{
  "n_experts": 128,
  "experts_per_token": 4,
  "d_expert": 64,
  "normalize_top_k": false,
  "balance_loss": 0.0137,
  "balance_bias": false,
  "router_cosine_scale": 20.0,
  "vocab_size": 1149,
  "norm_eps": 1e-06,
  "optimizer": "adamw",
  "seq_len": 512,
  "steps": 5568
}
Below are experts of layer 5 (counted from 0) of a mixture-of-experts language model. Rows are named router (the router's row for the expert), gate (a neuron's input weights, with its number), up (a neuron's input weights, with its number) and show model dimensions 0-159. Each number is 500 + 50 x the weight over its row's rms, rounded and kept within 0 to 999. Numbers have three digits each.
After each expert's rows: a language model's description of what the expert responds to; "comes after" lists some tokens at least twice as common just before its tokens as in all text. This comes from a sample of Wikipedia text that the model never trained on. Tokens count by the router's weight.

# expert 32
router:512517442529496534554534541454415571528449528485513467486584469484557575601506513545560414518426522542478515522499572557514445495523418478429460456522524449553484575511453544528482615534467563590497479482357506530465473468493515508462517438476559581472440588500441518551505579581529496536452593475529547458472530543541517592565548437498449576497474494560518478460450533642503494489578503588568498583515504447546443550427517490592477502419464494514506459504497443538423445565591445
gate0:447512497516561487482529466572549462524464429472577568526471498489536546502549583410536619368512445428440391446426526513393438474522447464536434437503529502516400497535506533514462543551475554463522545464538466513423515475470503508526568498451371448440431513594466511498491601553537535481452504515481530396465506504550509499470410558524507490471388555532511462439471531438519562503457493528443450569431488540514525494554488466479584498560456395636447439490506534518553476524485480
up0:409556474383477511411423602500412500451449532517447448517534575495466449510559499493522421430465496567431458549520518465559486424521595480511496504434488391437594467522470470486530499456534466547587545545442537572498538514433622529521460489603488515470558485422471499437487545507405484543499361544601520459516455398496476467492545454483444425548566515516525502560492482513506449451497528481486511457562424446497506411432449546495418545531478587482569507544483495535513546451484492
gate1:465522507535511470598490525517490401430508605448481480457464528544503466424470557513554520419453498449517425475495494480483500429566572521519464414485543483469389524479449474508512476456527518514545605471530501495361546459509542487528400508549356543479487539474483546558514566534541499553552511527548594433475487468467606461368606456490533465451500546573468454427364574494471468516560491458604427525480484466521511437499462504409523413504511456545513451514546490469508551492471452
up1:583493510511563368416428489531476510519665568502456502439552458472471383375510527471502514456491562555436486500511483499481497597498552517469485452534450557502501506470477485502518499448551494556526609480516403512485579585510465510419405504365457538526442566525593492484480533544501448520529504402513464431529442593574549546450496508501498367452482454570449551460495455501503503531470517418568516487563472520447515440540488503552523484453542548440517442566579513523526500491479481
Ordinal pieces like th, nd, ird, irst and words second, first, four after numbers, as in 12th century, 2nd place, 2/7th.
comes after: " m", " ", " th", "u", "1", " g"

# expert 33
router:473487471602488519524490517478540502436461548577451537562622526516483517507573560523529547508397544611495510505443505477487512609453556531435550485428413480512441577535459525487482551555593547500550513451515473506407430487517413456452526469507623482538457559408460513593485545469461540582487460455520606481516489465546412547505479498443521590441521567565487544489485473461609525605474576516434501445532503429521457567532540499545527496421428479516585527501494415531476554470508528
gate0:489515471491479430435579464472471518518575472550554523511520485590512484505548548422519465509498466515517452394519432520519516508564569462525501539449548551434509526491468559467602562488472518532557568421438488539479587482507434542451514588507470612475465525481602591505382497581507565551496475449490485491606452461504505508433504483541434550511441605516439440426497544488513537489550512414474454520538397489486550392564448506469556486474555482473523506556613441446496610560481393
up0:475499546446560511462543548494453635494514509537496472521511474505485539545468503460422497444524463606509477404568424456569500510495531583578577522452458472493516535450484431510538505466458550512494470509435519524553576477632472549561545558426572566512510449500529629453477475537479488500524560466562506502530556395487452562495575514495475522573466543588513511477505525476422490482578409363462496476495494513530546407558454529420556524508544457451502557530611402564424540580462473
gate1:555434505537469573488428447443552560492528499492531442489526570520421509601526454561517472548478512531578452503433453515574508457545552586500494492493459466468494540528494512526479385427509500493515495498484530553495453553542488488439471636386475508503406445435563536448465421474529522565534546437603370421458447543416456481581568523467451526523481500500474469565516459562477569469571504486509483434495481495478491430534523442438468492425583639533466583491554484393513559523538542
up1:482418565476495491515447528599537552575475574512480514453489590492468452472529500543514469566416380539570500553509489518618538473488496560496480529487405519509630524494518473561490458515444472519448537486521507558551529523561480524437418600433448574372504511490561484476540560487444486506508582428533383532421487537477437413455518472449475501525588481522592486544485542452506530479574488555593542533430487508483520514471405493440404440488550522515501474533515446527517578487583601
Symbols and spaces in tables before €, ±, ∅, bullets and carets, the word United before States/Kingdom, and the letter f.
comes after: " |", " the", "-", " con", " (", " in"

# expert 26
router:490551435514499556415473552530454462482481534424452469501573503504623430514561468510512481508473524525448501538476563522484486556463470473529539519405518468460550495564554419464518560471479502513406550453451462431713566482469414469489518504518464492617441536430470491542508515514583450438425571458546429478467463427533516498452535560458425554512526413467403442620530489486478554474533530472527486469534541416554553484490510544398475546450559514455516414465481497543523522425561520
gate0:470543448557526493488562488452505551533507546429590445543567586527434397450439513604547578489475507470475475433501527449502596475496455539566505526468497434520592524395457469496539503466423545477507527561509521496459467563357562513497523571471527423427591465519500663508495560512456439536503464511462491540447511518463393584452410529598492495494474472452572557530490495496473629533568435513461503535409528537546519526543553558506509488487480499424499516488516540585491444442500495
up0:520418553403473548516392559514561492478529531461524588399520485414486456527539574396447431406475497477452461466538440622514464516516560472437475530553462583545472498479522497542577507556458532472521495465562495483539597423528480525569474507525362563545597497556536434512491452532466498492505485505554487543553484536557624445488564431411471559462495517531381515523541470449542465493427564532587399477537506496586548508450516473475495580457520491500521473503500489528463547416472510
gate1:575459522516531413493582419435495549419558455603474536474482427452554476459485559446452508499431503517466600471426583549470503492444469487510551500506480598514490569471507490570495421443424418580505511554541486433473532469543415487472559571565550511513468507479628483412480417484510563502446439473485478540559490575437519509506479488397602500482583566540520551481554508568510485555465427465613505471535458572548506467517511553523449499505567402522503471538455541454527540419493595
up1:549461509434476469567513566521489544493503484451411526521546526468479561316541505511457543380485571435438512574495459471558437482470468517463448483467463474504398464616540449459522525529579558445523517495573458471515498528528555498552551472548468409496503480547475460442552515514513474518528490568492501484475552505525553484532493497429453485475565486574490385500498472430495500616378513437518450482458503499444450475435493535536550507527449386530567440446485644435517429394471455
Single digits inside numbers in stats tables, records and dates, such as .333 and (age 69), plus word-initial s in south, side, situation.
comes after: "5", "6", "8", "7", "4", "3"

# expert 41
router:470411451595476529356471501553510581456541477527527575404529514516507509588454539501406521599479474482517407551398533461513494409507540435526510532488380501497520594581507448538500535550436601459484512503554457525397546531529605537517424579411553472469540558442540528507547461468607532484553506509575410464496525454555450528572538486536600516560503469445503490471467448484512455552494555525516456440533448491539455514449474454445505500455522498486569472509492492607524538536479525
gate1:462610449478494513468537446360502477490537480465533557508476453488408391432474461483536526492436448520440587521524480543493588529539498463387530523466441495496439477480468501493472591482480509419465477445444559476455415418430500485519532455511463617545487523539523425534401399514485602460538446504449567515425551528480499462483521533428504451457478425484441475455400489421490519507492549524504422542535525515526561542483530400448564499539516513518420473489593456501615513531388513
up1:510503573471533456530542563499526460439403407594538549462484539538516450478499504443521479561464480490478455489392492499494512527600448467542521556498516608491430535555439491456475494443485468474510488504492492440607471399454480550488523505498497595430425514492492450523490490510428368340470519437479508545501603530494603600388437590449414510440463525510542471516518523479471529465484559544418539483553481513460486475411505505483508484581554372543506538513558509444574480498465515
gate2:551494545527511521488578452537526608551345530542548400552585505558417472618551470487508540493585480434537523466569432497471514480418471415556546606451537429482440526440448463467500410468596542425432512481501475490497471519573467488510479539460534486461471539526544447476480519473501526513446487438493515444563412562505540446566541494533502529576607580515477548494521493557555539461514576581505524536476514480451506381553587592477543500447489580451490454472470493510555493508576529
up2:543518560523508628523531461557533547519430550501573419572523568552400533563543574485503532457550442439552449548591569439454441503452489464488449527491496432469455500509444525517560485517564524357477542524458495506527548517488440501574444509466569477457456528450485474463509535474449542537467576485520484415515442563479510449557528475540514520671607589475484502545480465558530449448482566589497491593574495462451466395458535543454506477397484509463520442467445484524584472542508533
Prepositions, mostly in, also at, on, of, under, during, after verbs or nouns, e.g. "suburb in Greater Manchester", "born in Fier".
comes after: "ed", "s", ".", "ated", ".\n\n", " University"

# expert 38
router:522390458451503488481476582435527515501524540534447533457536555539488496426456488341513501547488489551502521506374526425565463459458437468529559529351497524552505509414521555495557451474476534516424477535515486535481553426497534603482503471526504555461446454496486466513500480521522430379414548458517500494474495539557508501533492479480436361504644495535539468495538567502452548535493474493488478406540517481441512550492489499437532505456592586647540468432431504454473445474509420
gate0:471502450578545505504461506526509467499542518564439528593481459537461525513447481504482523511553456583555515406531500471493494494477530513478526456545450496503431520542457563605540473486487416584578523488488501428495544599505473449425437506478426606455514463536573578460468473487516511614512541464541475508386557471434418516412467464467475578507454451536428436480549628453430504513573439476439503492462476418485579491552398546477445573512595555485462541554544445499570614516441457
up0:544520433490496493578435579516497468467523453472434551457540494572387651411538513476435505435507452474462491572494511462467468536437495464596417499548459556495407378536469592458534503598547496466547414527513544481493454475463445502447360508485483524467464530473524506457464508485547452514517472474454451438467502441565500481385446544470538493496484552538510418471544425422484487455514420503471520539513503515376355522448503518473559473565483472489474533543494533542534428564446439
gate1:489485460483512576548540567528525396576441540513522467564423433531540625562559443491548423527525478441526499474458572581474458495484440501569362502512470446501512515558572564551491512534468460567495550492515563506472467512371547501534553486550505540534451584449402420545588473475465568467515495502591509471435530456437436466579567614470550504559455493503538493599464469369497459500588427469410498526529554487526435507461461536481454489542498528500531486547458448490506519537466449
up1:440523450553470414427486503510473545454557538460484526531489422463432383523517579456406563437515552490456511564531456496518515525484531523474540516459497630537551514491465461473513442435478462517499596548436517510446557460571434488500527460531542506515520503596513542468419533532552446576491446501529549520541537391538579489419500405539491500433429557494385470364532459523478589518501529451610477499517496556600426552531454442552550487398513458488491507503623515449538483483476504
Capital A, and sometimes O, E, P, split off to start names and words, as in Abraham, African, Association, Other, Eris.
comes after: "-", " |", ".", ".\n\n", ":", " the"

# expert 57
router:564520544589499480504591574521537504506551519556514468531489504455461590468404522506607472540468458578582561452595548436540523492495543484499541464558474563500557561553541548646530490480506507524487384538454572518426585479486486445488451576416565537476472554423532508481485515560476608525524460499597426527434575498434517542502507499444503435513452508408457509473479471489500540579516507495421505501552521546407394450458434517483413487450560492419464473541582485516425469489460542
gate0:578424442561427425513549465561534477529464496417454484400572494552437466476515511454541510506645466412524587483513526474395552497520514549538496531479523505532475517552518469438529485485390527476557544559514508454514506508464514469516464570529500516554461385477569521550461474523511567573491497447464530553560517615514459566462506470486530602487487530471417507487447501448456606544430477482445492454490564413532561491456544581487485560466572514500520482393528505448415642529599489
up0:484442459518482462472533527401453549519520428439508472527510631460529454460478419442510474417544491454511422450518528486461417517540521564505474580480438436540547481530420440483536558444520523512510449538430506579533362560560488520418501582422554484572501466450481487450531488514500585495494513522468483509554461567540600528525442528570511453496488593481593515452538403516395588521535535502420554556567449553443612490544542396556560494480530510494440560465506427504474543540522506
gate1:408535445494481477564488521479504490521511448551541560527519417582461468504437428492546411397514574502573565490542448520507469506573482533438450508529664407529467556482419441481477412423534578517556506548475453463522455552555535485461451479500485553541501529517522544445598498511460550431516514403447591517536537439574493413505538518457495394448475592514578580452457564492471504423606569496447491533552509446464446518455491493394482506475545507438489557479537514527478459446440487
up1:533486496578488478448437454487485489438450500439535516462510469566498457449514560574458488566414433499554480470489464488478471534530513497530529443478477462523526517524476471606485483384493460455542518567431510474438515502427487450452470517576503509480503442553510615405560403501486478446598447526481559463476502596491573675438543542569379500415500549534531475468572502525424549598487430517528513497461493455536480529491589467553524474466449633557524547505511457505510562388455447
Pieces inside field labels in lists and infoboxes, such as Inter in Interactive map, Order, Class, Champions, and colons or parentheses in scores.
comes after: " (", "d", " D", "b", "-", "c"

# expert 9
router:498522543478497404447481478490494464472573495474519554423486487375540499523395528552536457464534633553550581482536552481502445509568502495481435519567561503600598435507393523521458465450451519521442468478481464609628525428471597550413503570482509484511575400529533425460510544493439504503518465546590442395499538460455431537471527531451477495558446488462569590482470555464458440417517437498533538469458458519466456483457472487533474549458554482488437554519529576485541497555534448
gate0:363456555395461450540549499487485523473487410589461418518472419533644503424507387529404540419563503457589417450482526402568502548470464574529542503424476438540499471539481525525470634542461511520447449501462506474563440468452490507498496508459482529554508442479470507497432517492582515501497458498473554560477439451530506486544451481588496511502556513519513508446424536439551473500470523530534437571553523454472527476496580470447429480570582579495504528543466403467588551542546458
up0:565521508546529556434498479492593496447442617386536568462527605425368472556479588414566424500469513471454563540520446564356450455508521429481489440514509523463475520498489445465557466500560521446536566482474549477440512519538522542575483485475460420482600554510518478531561404522439507541450525496413431525529550558489533493486502551462518479424509523433493463511577409552457481532531562495456519463486463585499515533555480499492582467443392476520558458481444565523403485466494549
gate1:511469463499511504531519492481475529557489468473477508462482513487492515479454465509489561522513554551490465481622455506472558578510410517491529623584392496580437460463493446499497587489501545551589434428537437493505378597544513487513467491487451534457507515605453462442523485503495522461449599468465530590493393622578411473586571442529490490405532498486517494446441594506483534501506478501520506588421545568443503541485595484404473540489471542494556548417439476508530499562574588
up1:530500482502496526472461458421473525505461467482529520535424541489467538526482381577469503585530523557540556535580497469491526505526447481506603478534396458493466527496502467536554510514525560547536495438593418510535423546461549590550428414573426551522358522524485448474397442583572527581431600465523512511483448494509471461601514393426461499443457472501483400485497526556431544518453492507562473592482486538414557466546554563432508469516557526487572515418498494502475537508593456
Final syllables of surnames, given names and place names such as Hedge-, Helge, Lexington, Sullivan, Ranch, plus the verb piece gan in began.
comes after: "ar", "l", "w", "or", " be", "b"

# expert 54
router:478467516498495470441491546406486455504434406481516472504522510503505596409569490439423491531562477504501491425617421465530579480574534544565575474548417477513512472552548435513522477466445431490430440529511568512524524510487528445441468441388442566527428473602518460524473570458418417448518446531493482588483486463490549506575481558505555533625442454459496562535477482520458529499490502397451571428512548520440501421502523462433455394447502462429483579394520516501468522447551473
gate2:409519413535498572563586452432556493421487537511494486510362416558508448509556492533458437477528481497470533489496459518534474516520513481557461515497486489489486547544543492644541567503483537550389445461553559487526450510535495534559540546457527523565572387544557457597532447506481600476513495493439467558446531545524447574508563563453583487488519444475526444387505501452476455434620498610537499505507551537462482467513498501446418474598564531479465425425569468518513431539493568
up2:493452503506538590445482512532535567522523554519461514515537510462472438522556509623524477431501483574569504496474505518547449496483555504519497598448431511544450452517438589535494542474482385449438451420478493494479584486600476562496511504483578541477555551523528483480452516498448484514556516486527533440415555524509519457513537453405408533515552498671496565553519486481356421486479458454546504535578416534476495517577427575517497578549483452471441375545478536555609494554495465
gate3:501459524507544510538464533515491508508543523553459459453476517548510435568553441444532525544451454423536427543523522470520537568521497503460556515465444476521449441437528526495514534509543505426458541523541455571473472587600548466486541549462496466558462584495549510563460412452566641482561593366474469472401469526399428485533397430566490521485550450458533500549512545494494502595491586458551548523449569524509373473587484484518488528526494617619520549476508507459509547413446455
up3:532631514417503472517537430532523451432432495448592584437461544535570500501525533470520490536478539455548529542440500608434446398449506476520466485520617474489539587576448508494531495528549609542553450442511460519442469500532535539557485447528505498375424466493438549455519490546476461531488418580429567489522560502599516532514494558420557525427494514464496450434562492542556454402505504567555465535420490502503460568464474518464530502506501420439458424572453541498441477539482610
Pieces finishing a word, like ase, fore, er, one, plus whole words time, years, season, as in database, release, cease, baritone.
comes after: " rele", "at", " be", " the", "ut", " s"

# expert 28
router:516500482430496557462532540453476395560551519491509392571549456501480462512590520580505603488443517511490464500519485523506497462433480570490494514521557559457400489639584609423439481527501574532612530528604529504526503503520417511484569510546477506500595452461556475486474515531552487465529480438452556560504431526517561461546357438457500460488531493610525501487514519463556534508453436560537536542377468519466598462507439498582513471575505501538586463528487452464488516584498556
gate2:543520426457530425451588444546437578458497490438542557447491505477498498473512533430533468577497502526485452508463502519474453576593536447452504608529484430530544574542508459473449494533543517482467525507469443522455522406532473608458497478458343530476386466474529531520464490490486493564447566427552451477624489416538531497406449485467525455475468554469456482508590517440465483441511516512554435558500506422547450568539523580505603637580467574531495535450435527521480495508556422
up2:504499614533558465406457432404443509566564467504530480496498560476456532517441491538488489535466594550464486420599632480594369398487506514537547499472594590500541488412515529511517488444582487394550547534454547449454385502437490504556441493551410515553519460479479493412539489519530530488488430530504579522510491499518576454511503482491475469526542482522510520503462537569432477535563487420493462520517466464456574568592422445507542457435426444507503507605529423517458503464519499
gate3:447541461479544545525506462506490446495547584533431494568560461475443526506464504552535492508501481576453435505523506461517499460508532532479521436533535482569487432526396499465591520528457474577508451608486594416593514455534547509498472562452556533538599404454444507560536498495506507424548488457454516546536451500497534480430424467537420494623507523458621604527567502549514535568489500472528563534494513470573615456591523344556540531470437568467521502515461409558531489507472416
up3:515382444486495446467511524501455498482518544612572457497487504504380397444439531579454474407511404477499509499466500466441498424520493598445477475536464448581515584458416474551532444427561491488469524518522507502620519461458539503505512523465542503570454509515479533390616443511530563460587573422525538523434556450486517461460459426529502416625492512500600544437528493454471503514525553456494510474501423507476499480588463471558535530452540469505494529445528464603505603526441459
Short pieces like av, k, v, ee inside words, often Slavic or foreign names in sports tables, such as F-av-ourite, Danylen-k-o, S-ee also.
comes after: " f", " S", "e", "ol", "S", "in"

# expert 0
router:421500561456497540532473522538401495385551544451565481473428522472468467516410405586456496512484514426598463479480573522519479550471505552501473533501448481582541543514501473583552491440427447489574521487476547535432510460482561461459500449381511454555481522563512547368530519618396564582480445483508488478506497549565438482448542521524477476610499478559604486470476386526463506480479367483492549541506459538498546543485465482505404502505475423390483515468507482580512542520521526
gate0:539466421520430497509475467454551519523438625505510531542466503502467559474431519460443516513560527498513563500515464531553444450500511509549522598474566512543574557468542513581449518528467509586545430443530492335478471510534533483596493493498426571574441482435529473494613529486480446481484452421542421480556541504496511477501560464592514536451449554497502472537563577451506537444514474498540465452494514517557625471400441630383496577549549494578528452505445558511554453427466457
up0:638447471494514562549462591527464477471503476546487408539531548438484560504567546500492494523517371529477476521455557558529492476490575516560474591505428531478496482412484556519511515543448512452415463486460523474447496490492510529670535559481514475558458550531554504462530446506435565518464495473519488487535459430391458481459552390473531465549480491499617360576500498441506458553500441482556515555477545458527467462518453495453462584542505474437461442500467484670549572469485456
gate1:525497463468513466549483542465474419577550438495458460442485540545544571519517557516591546480515542555503418466466481522527518528531480503553482510556578443404513523531445493571458504406529570493454501404540563533469556487479514552512442406426482526505514491421576430547473534521458532502491572631480451480560602483507553545570494546497571548469484471512476486507434507489489448519497504640376469450535619493501546479445464447586422523512563485559425382561404467419500544534472469
up1:511493486522502567574482458538484569597565548490509401508462528579470485481561659572466585570462387530492577473447464506551604486477427509502440577477596483467465460464494527476511412454521508475402515509495536476422534447443464509434494478498661521469496539492570590444513419588468505499404460565473485513442523565551479542412485463463482577501508446466531510551425513491498536506506522499500492424533550439545556508453499519526548473486569481474530513447557570445520462505525612
Word-internal fragments like on, ition, ject, duc, v inside longer words and names, as in Dormition, deconstruction, Toronto, projects, Chevrolet.
comes after: " pro", "–", " Pro", "ro", "d", "ec"

# expert 45
router:500463342538492500505489429438421433465479481468491450553449499571522577498430477496497519529449501451547552390460454481439508542505402454397454510513558533490460524420474470526463530468575441552520459507456556485482508433550538469516493525448603534513425680545563449491476576446501570504448511513574455504461455530453437489502527459533518453461459487515509462495472460478612473542482477508485561466561417406573434453443554449571479481549528549465471377532564437533457458545517453
gate0:448502451452468611587555462409455460464440524467571590506455525492458544550487444470501491451517476451484456546490451485510531488420497455470483407494441493554478488562487514488514517499547572485492449465476506439460360606555523538545481468461530492481412511442485464483551572487393514446485495492508544496462466410477472327523492417495511442560499472474497545525383526511536506464469449513498565503501468535423452515481549497448438440559526474514398468402524671453574463547452542
up0:481489453476520550444494474392495479485473588460509513434521542379446507567503478515505393466425529525572500596536465457533335484517526476467444388491399517524560495535414440506510535423460474474537497503484425496505488499530566546570523559416521512471485500480458543414378511504510532468594532496514501419474556434424600457550447493387508488536480507447487543582539455480401455531526499482479454526584449512465474463540490446532492529521397526494423492454481474562393461540506516
gate1:467484470535506457442529555525545386485567556511499440508529384536533523529507426503494586597515479459544533508542512520538461566506409537495510411532467555493496499531555571537492551467469451464402482528369410402475612489437499496624541563517483491506445471484509484489469581525373533515420474579471488432487517515528433527457578510553506494423451497408424493566341501489536521502563446568546490533488428493496476562484484489500470419479557483490495538534445523543524437542577526
up1:446445543508600501501433479482516495416573438587538522444521506506485484564506674536474326549589406442507498533457476597523476498461533530465520475529508484522510494403502516467428490454520458497462465457496439567526552446522478571495473484433513474448462511604507459484578454567522473464504507533473542506502556514491527544426435538518460468557518512389503411496531381512478457417577518607584535494528459566450478477511546451543499549529547482550442529513589502568549419515485538
Mid-word st, est, ast pieces such as Fjelstad, orchestra, best, plus first, second, ond and inner year digits like 2016.
comes after: " again", " e", "el", " ", "he", " re"

# expert 5
router:568555525478519513507482488467509621496443583552473485521540465544466559609480505414434513561450480536565491575476486496456492419526494489506492434396493499496593490491478521561544475536519460466453532443531563400536476501484586506506523426470512492410463603433574530445447414410495421480452523596458498600540494543462422486540547424474326440528569526469578468480494515453462521462432505562465541468569504449482450525594494539466579493423477479565463469544524525568516552497492474
gate0:520530543480545551426537577485473458533452553460445496451450367499578519550514430472491531464439470505504509503450454476624448516447472522505488536473485489554515427552481473577532456581418528552494467499465542505471500458472502410467398501425580557514545499456516424477467510464453548533491410453553429439482488454446540505532536516495574535484468564570494503519449577425453597495496557455505500545533439496496549494482327601498372478483541474434533483482543492533528349416511453
up0:487496459482482479509464557500537497526526489472515445431546601503381454461551546507549423532510488468511499527519570456501494475579530455419531416509566535404466514525545538420458472424606522462492556471504465449534460470502471615470569456546397451516467504485498593481541498486555471479580611511422596505493469514530492492486494499404519474466494491426551495459607416514526441585492453556428521491439571554570475601469629419466601554489431562536496516480441465521474587489491519
gate1:592478497650498538497484510539473504519431536514541381514524550489481526537501410499478570536499506441479526451463476468625586493432451582640478540459467530482387583477498507539487508536610519526518535536557495565552481564367499424558492457488587498482450481522560528586560470523515429475506536517502476557577482507535463521513492471536493493420455476550513527457444436513534528433534483518395445388455566502478520397533526537537520456518478575480531499502439522513458479430617523
up1:582463519624531518500452637440443470534491506520508434541492480571540452520497532444461574534632514459507551545474488518569637471414497475554509536491400554440419496496461500516509525553565498570515512474485492654451477545430435440453501460507586480505529461512524470545414467576469505487518509458512427475554544425393445502542458474490474452551491540481505423486495427613569558515463458528491535492471556483487522517564505474493474483459524533473580500523413610515412520442495570
Pipe characters between cells in Wikipedia tables, especially after dates, numbers or names, e.g. "1913 | 1992", "Canada | Regina".
comes after: ")", "0", "5", "3", "4", "6"

# expert 7
router:493512554450528535468504380449500514536551501501501527462523464591582432528449438452499515490406607506542445473580486455462575512500537548498485468436420480526468536553536538482575575446501495501628482528503453412548544544558492457428445442395497405494554490527430524499421579516433449460493455518510526545536450605520531480406448580471591473508508476626462571556478500503442549526535398457511441498561506564442531503538447530466497469475544557586432543505449449577455526476526466
gate2:498436513475520505533487486488586586557517458518581522509476514544564500378459465473401542514486476442467554512460492441466511486571490466560458477462515542527499477554503525505487526454500604491522468452618456433451468546528470439461474580432513516425470502456421534492488594529398503532515431542538613555529458589471428538539509483432532511508519529488506538438431442549496457447408518563487550430438466551440487487505376512454551341482490520578541494564482524439455358489467567
up2:512477472481521493521507463465590545489484444505504621450523521538563515397484440425414503467420416452478523465521546483525536408630556530488537451522501559557474482583428559558556523420420551501516510441603420414420577469482456496536437557441463533601486524454448540522377602455429504490497538481472537498500398533494555511554388518456480559461489507500502495486474509503470472425435486543506537441454550534519505469506423506475476417443541522489591444574479545430468514562478504
gate3:522497450428477550480506503438518545563444570393560506500443498499519488511488596468456395471488389491483457470496439472428567595507533592517475444472465474509502552521488515442623515562442587582467517475603592546563513464425557449466520488495467440503513593442507560516499421412440543461528487536549454494505527553477540457509474417454498567573562476486442510547487521425530521497483520509467451487439505505616539588466502542562479609482492486506477440497633514493430392491450533
up3:417506573524514459489537502539467458494584485540496437533551520532506563536515489552536613453518600536502581576538526521628442471502479453530489521542473534461496454396518502641417496495563458439511490517386461503496470563565414565490432465470596532458513414517482431517474591507567513532547554492428482487497461512523460552518511608540532449440439527530594487501513485518401494485558476506531551497556479503467443424526534454437522397551534530528604553515410493451501543539575424
Single digits after a decimal point or colon in measurements, percentages, scores and times (63.5 kg, 760.8 ft), plus word pieces like "or", "at".
comes after: ".", ":", "ist", "–", "°", " N"

# expert 47
router:564423534435495584487458434510537466554467499565358488628508457535599491469515525540569495585479528555524524486475417500534549495451481574494448527411436511487485493529491539472445511505406466494492384500545470489519518528558392441508449553432501524545525574510476504480440565534495513441564446526576534511545394522522498603468509469480612409448521520539476499565498574421504480434527517523521549459594510439498447533494414520527432472546592614560523523509456580517458504467551478
gate1:511499486595439437559534416539555505504484546469499502480530497515532477452510460567467429514449534569505596480551532504630398580537457491564468468425545488571483528498514452458422446468549471530517499480549543526526405425455564471537549495538533522383531544458415474521602513449533501549500451523454576508570460477503404567479477553543573478440477540392490501538515625601546465460486523462432446449438448550578487478401473533498414443507511517483512564528464563431438522434532534
up1:502521544516489464480524577551517555511498440495495482567407572578522495483514527387501547560523507413373415493451569505423563454511537451546514553467625573500526536493548418532528543429507432428581457512553529448534514466540513456507471523435445489621533390506516541495444400519472538409513485499470565502502489466630541495471515536593482514476487393539486581455454425529523571533527490518512490512527536466483498474490500502516540493509492451460569478484576594493432391475587587
gate2:488498578576460552478394521493536475494502411527563450501542537449503449450576495504536529399464581494565495530437446489543504551566446523469444443541415509515423499497533483462502410473548527520461552552460438479455456575490598497509469523555423481506610480490432555552481514481488556485451499495495491570544475499514528536583491485586468472540606405453604473494424459461617569494405469454482484613529578481486439442506442538512486459525526537465503446601544506481428588620505498
up2:462548438543489429515533416521535465564522449496422540525457403490480508494493531568475474425532551465553541435494470516508506568419446416533455500552513511455457546475556522522439445423543495607431489437531436472541532432496520452527568418554502467485510507571547418493499558492578440620432499527533537451505500581449501541431564532484574495534406500470503541527444534462481567483603499523459470488531397518496472561430469582538489594552496551524427576507461526454632631548482497
Word pieces following an opening letter or two, e.g. W-om-an, W-as, O-cc-upations, Th-om, and some table pipes.
comes after: " s", " W", " S", " w", " Th", "S"

# expert 58
router:492548595478503573500414520581549523530522443563446474495466422489656595491458486412505516602465556524489436519523510606544472446515585515504491539511429460463480574560514526536544438518511490453443471425549503521449438543546481514486493360525445507568430453513499526513413499478597523553501505490555447502534506437504558542570491446450528474434495570528453521476542505576420517460497537554403448535486418504408535591509512600450590512431507462549520496524404465483547471498520455
gate3:447514544463548490625519591611522530457521505587433482482521490526565490384524507563445457448467527534406510477455432426491475459543505506478419522531508551465584613549490528474480590483410559590501496570560497473502519475479515451549461514596506475503520552483451571487460533495554391451461473489508562514515433473522492575480456562500551406449519484675588456496514472415504597490511495551508495508484463459467517519485477465543513430500413477486561555549453524581466426456453564
up3:518359522563502472546432454434503470446458538446583455510594531553519552452504513431494516530451526550519464556477510583498442515433532444459513538486503483472415430474544501439610511595552434484497579427475544489399457441516456525464515594499459536405512495486508559496595443534490522529434602460550453501462555539557426489509512428459490609513560380476498495511495548565515550515476524527515405645453559441506450464615534481444462452505527507544518438493549514490484550514489495
gate4:557403504428491429540506570442521520614541553438453424454586497503507533467481538516392509452551415428455549537514384601570517514548471501469477505586569510513484553500468511465481547514488595538490558531471603519436449493465481458477560520550524489595535468600516508459432464515392532500458483513477442513564467501564484499579542468528457460575539424533515537573625488480568531582387520526566445495457548431493515555474569438502499541458506548447595457503470471511473488481556510
up4:565491491389455497530511506472509505545488575457472565523597469496526560394398538474451450478453514454474496584487472448541478493473388547491453511601556536470483487559519515476531536610549510547458534452439557467539486467480522450439465513501505557499646507497535448555455541511519633500483510474513444411479416555424486417557503452461524548538572485499543528594478482380551590525423414510446477552425506480528487635522508494483492584554505502492517411525420473515501504531558515
Slash and colon separators in tables, coordinates and paired terms, such as zone / German, series /parallel, plus pieces as, al, k inside names.
comes after: "as", " K", "orn", "s", " P", "er"